config.yaml
n_experts: 40
rope_fraction: 1.0
init_std_o: 0.0374
steps: 5598
Below are experts of layer 5 (counted from 0) of a mixture-of-experts language model. Rows are named router (the router's row for the expert), gate (a neuron's input weights, with its number), up (a neuron's input weights, with its number) and show model dimensions 0-223. Each number is 200 + 20 x the weight over its row's rms, rounded and kept within 0 to 999.
Before each expert's rows: a language model's description of what the expert responds to. This comes from a sample of Wikipedia text that the model never trained on.

# expert 20
It responds to: Table cell separators. Pipe separators between numeric cells in election results and other data tables, plus semicolons in list fields.
router,201,214,188,241,197,209,188,215,194,176,211,154,200,216,167,208,223,221,216,192,193,178,217,175,165,191,186,194,206,187,204,196,210,196,185,217,168,213,209,193,209,203,193,198,193,211,193,206,195,226,236,217,177,197,230,196,194,212,195,167,200,152,192,184,213,240,202,225,171,202,183,182,206,225,202,209,202,209,175,200,186,193,197,199,196,229,173,220,178,206,220,188,174,239,220,171,248,192,186,229,206,170,196,184,169,169,191,215,218,190,194,199,174,226,184,179,189,229,195,213,228,204,207,210,212,163,206,204,241,185,162,200,171,193,185,194,222,194,207,164,159,161,186,182,208,200,207,200,200,206,205,191,183,216,242,184,216,228,194,197,184,168,199,187,180,157,218,199,245,248,206,228,164,244,191,230,225,202,194,196,206,229,220,183,234,198,183,202,193,194,212,217,201,192,209,186,245,222,175,213,171,196,201,201,164,207,193,229,201,207,183,157,219,211,202,207,200,196,167,203,221,184,194,175
gate2,226,199,188,210,222,189,204,236,196,219,169,177,222,201,195,195,209,234,192,193,213,193,177,195,237,213,198,205,218,214,210,215,209,221,172,194,209,211,193,179,208,177,237,174,234,209,226,213,186,178,201,184,185,270,184,204,187,199,180,209,214,201,188,221,244,188,172,158,193,226,188,207,223,231,202,188,232,183,193,220,169,236,223,150,197,219,198,211,185,191,184,217,154,196,213,180,196,228,216,213,206,208,188,170,173,188,187,217,203,182,199,227,196,196,185,180,210,179,219,195,206,204,234,220,203,203,195,212,203,229,251,197,188,186,204,224,191,203,201,242,195,205,193,177,206,189,180,185,182,197,205,209,185,181,248,226,162,214,166,206,213,210,202,169,180,216,191,182,220,171,195,194,214,167,209,194,221,198,178,197,194,219,232,202,229,195,209,169,207,187,191,173,203,218,207,202,212,199,202,226,163,190,204,222,222,240,205,218,223,225,221,171,205,169,169,246,189,190,196,186,163,204,211,190
up2,220,200,212,210,188,194,232,215,168,224,202,172,204,205,200,202,177,228,189,212,191,181,174,220,244,196,194,189,220,211,195,166,198,202,196,182,199,198,200,174,176,157,217,181,196,212,216,225,217,228,208,234,227,193,239,215,201,173,178,180,178,201,229,220,228,243,208,190,196,182,216,161,202,209,200,196,218,179,177,234,203,199,230,167,183,203,176,170,187,216,218,195,153,184,206,206,207,191,215,197,236,197,177,164,206,158,222,184,192,166,201,163,184,204,188,203,200,184,239,227,254,203,203,203,201,200,218,219,207,212,167,187,191,205,182,195,205,197,181,184,195,209,222,205,214,210,209,184,158,185,190,217,190,196,176,178,176,206,197,189,227,200,202,166,249,227,227,195,231,192,221,217,184,162,178,215,216,194,190,192,199,190,192,152,240,205,201,180,170,234,192,211,203,209,198,220,224,189,201,214,198,213,201,183,216,212,169,221,226,206,238,205,218,197,187,225,201,204,175,198,236,213,199,225
gate3,198,217,206,176,209,205,219,230,162,204,191,204,208,191,214,202,228,196,210,209,206,193,211,169,202,207,184,160,210,193,207,211,222,200,209,212,192,152,147,202,224,198,176,179,213,206,229,193,164,209,219,178,183,209,235,161,181,231,191,218,185,190,209,199,201,208,196,194,193,190,201,208,175,214,195,186,248,216,194,208,189,211,195,203,232,175,151,188,207,167,193,215,213,215,154,194,174,179,237,176,222,177,169,210,205,188,218,190,171,165,213,211,209,184,205,203,208,218,188,213,178,201,189,211,235,232,182,234,218,206,170,176,193,181,190,207,188,170,195,191,197,210,173,187,203,224,213,169,204,192,196,190,219,200,194,244,190,188,207,215,163,188,219,208,190,187,206,190,166,207,228,189,203,184,201,216,209,221,177,198,223,175,226,190,204,210,203,198,198,236,195,216,181,152,185,204,194,197,226,264,187,204,185,185,185,220,228,212,222,212,209,194,216,176,216,237,196,235,212,201,191,150,234,158
up3,223,219,212,173,182,197,172,192,195,208,218,193,201,179,224,209,216,161,195,204,218,184,220,198,176,175,224,205,223,222,173,235,206,196,208,171,180,187,196,173,213,175,202,209,208,219,149,205,178,183,200,217,211,185,185,176,218,212,199,211,187,198,217,226,194,182,188,168,207,164,167,211,179,217,223,208,191,178,217,174,172,202,194,204,221,196,218,163,213,202,190,204,175,230,157,185,204,188,172,193,236,198,180,202,184,213,182,197,172,175,229,208,214,194,223,194,234,185,200,248,216,188,191,235,205,204,207,210,204,215,166,251,198,215,191,157,191,178,210,178,194,186,168,193,188,229,207,207,219,185,184,194,225,227,189,223,179,176,202,189,214,209,205,193,233,238,184,191,183,200,220,156,167,217,209,199,170,197,167,222,224,212,182,194,205,195,208,182,196,217,239,214,187,185,209,222,190,199,214,227,178,256,185,202,196,180,225,220,223,221,171,182,210,193,228,201,185,220,207,192,181,176,242,174
gate4,184,188,185,193,178,192,162,189,183,216,223,153,167,196,162,175,218,186,242,229,173,210,203,223,174,173,196,213,226,201,179,193,220,225,222,188,206,222,154,198,199,168,225,200,205,166,223,188,204,201,204,179,213,192,197,182,220,224,217,184,237,162,226,190,192,211,210,195,205,196,221,237,233,236,190,196,197,199,190,191,169,215,194,254,198,181,191,209,210,186,212,192,222,204,179,205,199,194,198,229,226,200,239,167,188,192,238,199,194,191,184,152,171,209,207,179,209,211,189,212,186,163,196,208,210,197,214,178,198,203,187,217,195,201,215,201,185,188,207,203,214,182,180,208,196,161,264,165,240,209,183,186,141,211,176,203,195,185,182,194,194,213,180,204,191,180,223,203,200,215,182,196,224,194,172,193,181,177,211,207,225,195,188,208,215,200,173,195,164,169,174,178,193,214,227,201,201,185,202,247,198,189,229,191,233,207,212,208,206,180,207,178,186,184,201,217,227,194,220,188,176,211,196,203
up4,220,227,198,145,199,212,218,201,196,183,215,191,221,207,179,177,218,211,216,196,215,203,218,198,212,208,216,173,192,183,210,210,215,226,162,176,234,195,182,210,193,202,204,206,168,204,204,174,216,197,216,210,195,227,180,185,215,220,186,181,196,173,229,158,189,179,213,175,183,233,190,233,215,164,191,184,220,180,212,190,183,184,237,199,217,203,174,190,169,171,195,216,175,195,187,220,206,158,216,155,235,195,208,210,217,181,192,200,179,190,187,191,182,206,197,208,196,237,151,193,232,183,233,245,227,173,231,186,184,217,203,198,190,227,218,196,204,155,233,172,212,199,225,210,204,219,219,207,189,186,188,198,221,209,217,198,209,200,189,199,223,212,194,209,203,219,174,178,192,209,157,189,220,181,191,220,163,224,187,189,199,192,178,208,205,252,169,199,185,184,202,181,211,167,238,193,190,249,210,222,204,181,236,189,179,224,204,192,194,203,242,189,197,200,204,201,213,202,179,192,217,217,158,210
gate5,220,181,164,201,192,169,216,197,191,189,179,207,217,211,191,208,155,164,208,208,176,218,201,218,211,183,190,214,190,203,219,199,204,212,219,206,185,205,186,207,205,200,243,183,211,205,199,205,210,215,213,223,157,178,211,237,209,205,232,175,202,206,198,214,180,159,194,224,168,192,219,200,183,205,204,206,221,265,218,213,192,186,135,191,202,198,181,198,198,198,186,188,176,167,217,220,214,248,178,204,211,154,201,208,196,203,178,199,183,193,177,196,175,218,190,216,230,214,196,207,189,191,225,215,224,187,211,201,209,206,190,223,219,203,212,149,188,182,184,197,216,177,196,180,184,237,253,188,229,201,180,200,192,223,181,224,185,217,200,199,245,182,177,204,184,187,196,185,173,205,197,208,203,215,191,190,196,211,194,222,189,188,230,172,207,208,184,192,204,190,199,137,179,173,215,220,214,191,163,199,196,190,193,234,195,238,223,228,172,221,190,206,177,169,192,244,180,220,181,225,208,183,216,197
up5,255,182,227,213,205,176,223,181,198,210,206,210,184,178,177,233,183,186,199,202,170,230,213,197,189,205,224,189,178,212,210,175,198,187,238,192,222,214,196,185,194,183,209,173,203,156,255,186,205,223,244,190,147,219,227,250,234,201,189,232,206,193,222,209,170,203,180,201,207,182,227,220,173,199,171,203,244,227,186,177,183,182,183,212,216,219,202,174,173,173,212,209,204,182,201,224,217,205,214,181,204,186,209,185,196,201,199,188,195,189,177,198,210,201,212,208,229,195,205,203,174,215,154,194,208,225,188,193,183,222,212,239,224,223,168,191,208,173,221,191,225,188,191,228,203,234,232,180,241,174,192,170,202,199,210,190,216,204,227,190,193,224,215,205,183,207,185,188,175,226,206,188,209,203,169,202,191,203,184,194,176,189,225,198,208,204,214,220,226,153,207,211,177,198,225,238,204,247,195,231,208,194,194,193,181,196,188,200,203,188,224,201,194,182,214,199,211,216,198,230,222,174,223,230
gate6,158,165,204,205,209,170,201,161,179,206,184,202,206,219,169,186,214,181,172,187,182,167,226,188,195,213,173,232,207,198,216,206,221,237,168,200,191,193,169,205,220,221,224,205,222,215,213,183,187,208,214,199,220,205,222,201,193,184,205,223,184,178,234,227,215,186,195,206,180,193,188,233,202,204,164,193,223,191,205,174,162,190,186,197,163,180,221,219,233,215,158,196,211,144,200,197,189,218,174,186,198,213,163,211,211,197,230,184,235,178,204,191,204,195,228,186,217,205,210,192,211,212,148,188,213,233,228,208,219,204,225,210,189,186,194,217,211,188,179,237,204,245,178,178,193,216,203,222,206,201,190,202,181,197,183,227,203,199,205,203,200,181,219,214,185,216,162,183,196,186,226,203,213,221,211,194,178,198,234,198,219,164,214,228,221,213,197,193,215,185,192,231,197,221,220,207,236,207,168,186,234,173,213,254,201,153,194,222,215,184,211,213,175,229,191,190,182,206,210,228,183,187,214,183
up6,186,228,203,152,193,201,221,210,163,226,199,224,239,209,171,153,197,172,204,202,171,202,185,171,180,217,180,194,208,211,201,184,224,205,229,202,176,207,203,207,229,180,189,189,213,223,205,199,249,178,245,183,160,189,207,194,160,216,155,196,217,207,204,210,209,234,221,194,179,187,195,171,200,212,197,210,183,187,252,222,186,198,193,227,178,205,198,154,179,161,215,198,181,183,173,198,198,225,168,195,183,186,212,176,227,238,188,220,218,188,203,195,181,227,161,201,205,194,188,201,230,196,209,204,186,165,190,191,173,209,166,159,207,208,169,200,199,218,212,221,234,214,182,226,203,201,182,182,198,187,215,194,179,177,184,206,228,174,212,175,194,188,178,204,199,203,181,189,225,195,205,212,181,188,239,191,182,166,219,187,208,174,222,173,192,186,168,172,199,170,213,193,212,205,208,204,201,198,204,223,192,183,187,201,167,190,189,220,185,254,171,188,191,193,190,219,198,195,195,221,196,196,225,205
gate7,210,215,221,179,226,179,210,202,216,211,216,196,180,218,221,221,199,211,206,224,185,188,192,205,207,226,169,190,210,209,234,179,191,211,185,182,205,194,192,201,205,215,179,218,211,218,185,202,230,213,187,228,171,185,200,174,221,198,166,180,181,225,208,169,207,190,194,194,180,200,175,199,174,225,152,212,181,226,212,219,187,231,218,177,190,191,182,216,177,199,172,204,245,214,191,200,204,154,212,208,209,222,208,232,194,208,191,221,199,174,223,172,210,149,210,190,224,248,198,206,180,203,171,184,189,226,233,175,193,220,190,209,220,208,179,229,201,223,230,190,187,179,177,181,217,191,201,204,207,200,190,193,198,217,210,175,167,193,198,193,186,233,171,199,192,196,251,189,211,191,187,199,218,240,188,166,166,209,201,255,179,162,204,190,222,239,208,175,196,161,221,209,257,193,194,211,195,166,233,214,208,196,207,192,207,215,224,226,176,211,213,207,225,200,179,192,207,191,179,185,235,221,179,187
up7,200,186,222,221,198,178,210,183,176,217,198,202,197,203,209,180,211,181,185,213,169,178,192,200,242,211,177,230,200,179,213,203,153,196,228,176,191,175,220,252,178,224,151,211,222,189,197,184,230,193,177,244,188,198,219,201,203,173,180,173,203,194,180,210,197,215,184,208,204,201,199,230,162,224,187,239,210,210,195,198,221,208,190,166,211,201,213,225,186,177,200,203,195,223,174,204,214,164,204,190,184,230,217,215,191,229,158,199,222,191,209,145,202,206,185,175,217,221,168,225,171,168,203,207,175,243,201,176,212,236,198,176,198,171,203,189,188,236,202,184,200,175,194,178,198,196,220,197,177,198,180,201,217,170,229,209,214,211,199,179,224,207,169,194,228,183,212,214,197,221,154,207,220,215,174,191,191,187,190,248,181,202,189,190,212,212,178,228,191,197,210,199,203,193,204,208,204,200,210,203,263,182,195,188,217,171,216,195,233,216,187,223,216,201,187,226,197,204,215,189,216,215,163,186
gate8,190,199,210,208,187,221,211,163,196,218,230,202,204,218,190,193,200,192,178,206,201,208,213,198,196,186,197,190,214,199,211,231,221,231,240,169,216,178,214,176,189,177,176,222,227,212,225,188,209,218,220,211,217,184,257,177,186,236,211,195,177,215,193,217,162,198,218,189,209,199,233,184,203,182,200,143,200,153,215,237,197,204,204,231,208,216,202,195,183,207,205,203,182,208,205,208,243,176,201,182,181,235,196,227,171,190,189,219,155,225,192,214,206,195,222,214,186,180,237,178,187,238,178,205,180,185,189,203,202,202,188,222,205,219,232,284,217,175,203,184,191,191,197,191,212,182,225,197,192,223,197,189,210,193,188,194,197,213,214,179,201,191,199,201,185,213,200,234,190,222,194,189,177,220,191,201,202,189,169,238,208,177,208,208,206,218,241,161,207,194,173,217,225,209,186,219,234,212,214,198,186,193,144,185,232,221,194,191,184,204,161,231,210,183,219,209,208,227,192,217,197,182,196,215
up8,179,238,238,226,256,180,195,228,213,175,158,211,198,175,219,168,201,210,213,197,206,175,220,182,207,220,205,235,235,203,210,219,213,168,195,176,218,152,213,168,214,177,235,192,233,205,223,214,208,198,190,178,201,182,234,222,190,220,203,216,187,197,214,179,190,196,221,215,175,202,205,193,208,201,201,185,161,192,213,163,183,160,224,220,163,197,189,181,187,218,211,206,182,224,173,202,228,203,201,199,182,177,195,183,199,175,210,246,203,215,185,194,198,207,207,180,188,204,190,174,183,205,221,173,227,198,178,218,204,205,183,161,160,190,200,216,198,204,204,189,201,212,200,196,190,221,210,208,175,195,179,191,183,211,165,197,218,190,175,160,206,179,202,179,192,176,222,232,207,214,220,187,155,173,231,151,181,186,221,209,161,199,184,169,199,200,200,194,205,198,210,247,204,197,198,224,214,228,210,214,198,192,227,180,191,190,207,200,186,222,236,185,204,205,191,231,190,170,184,184,190,211,206,162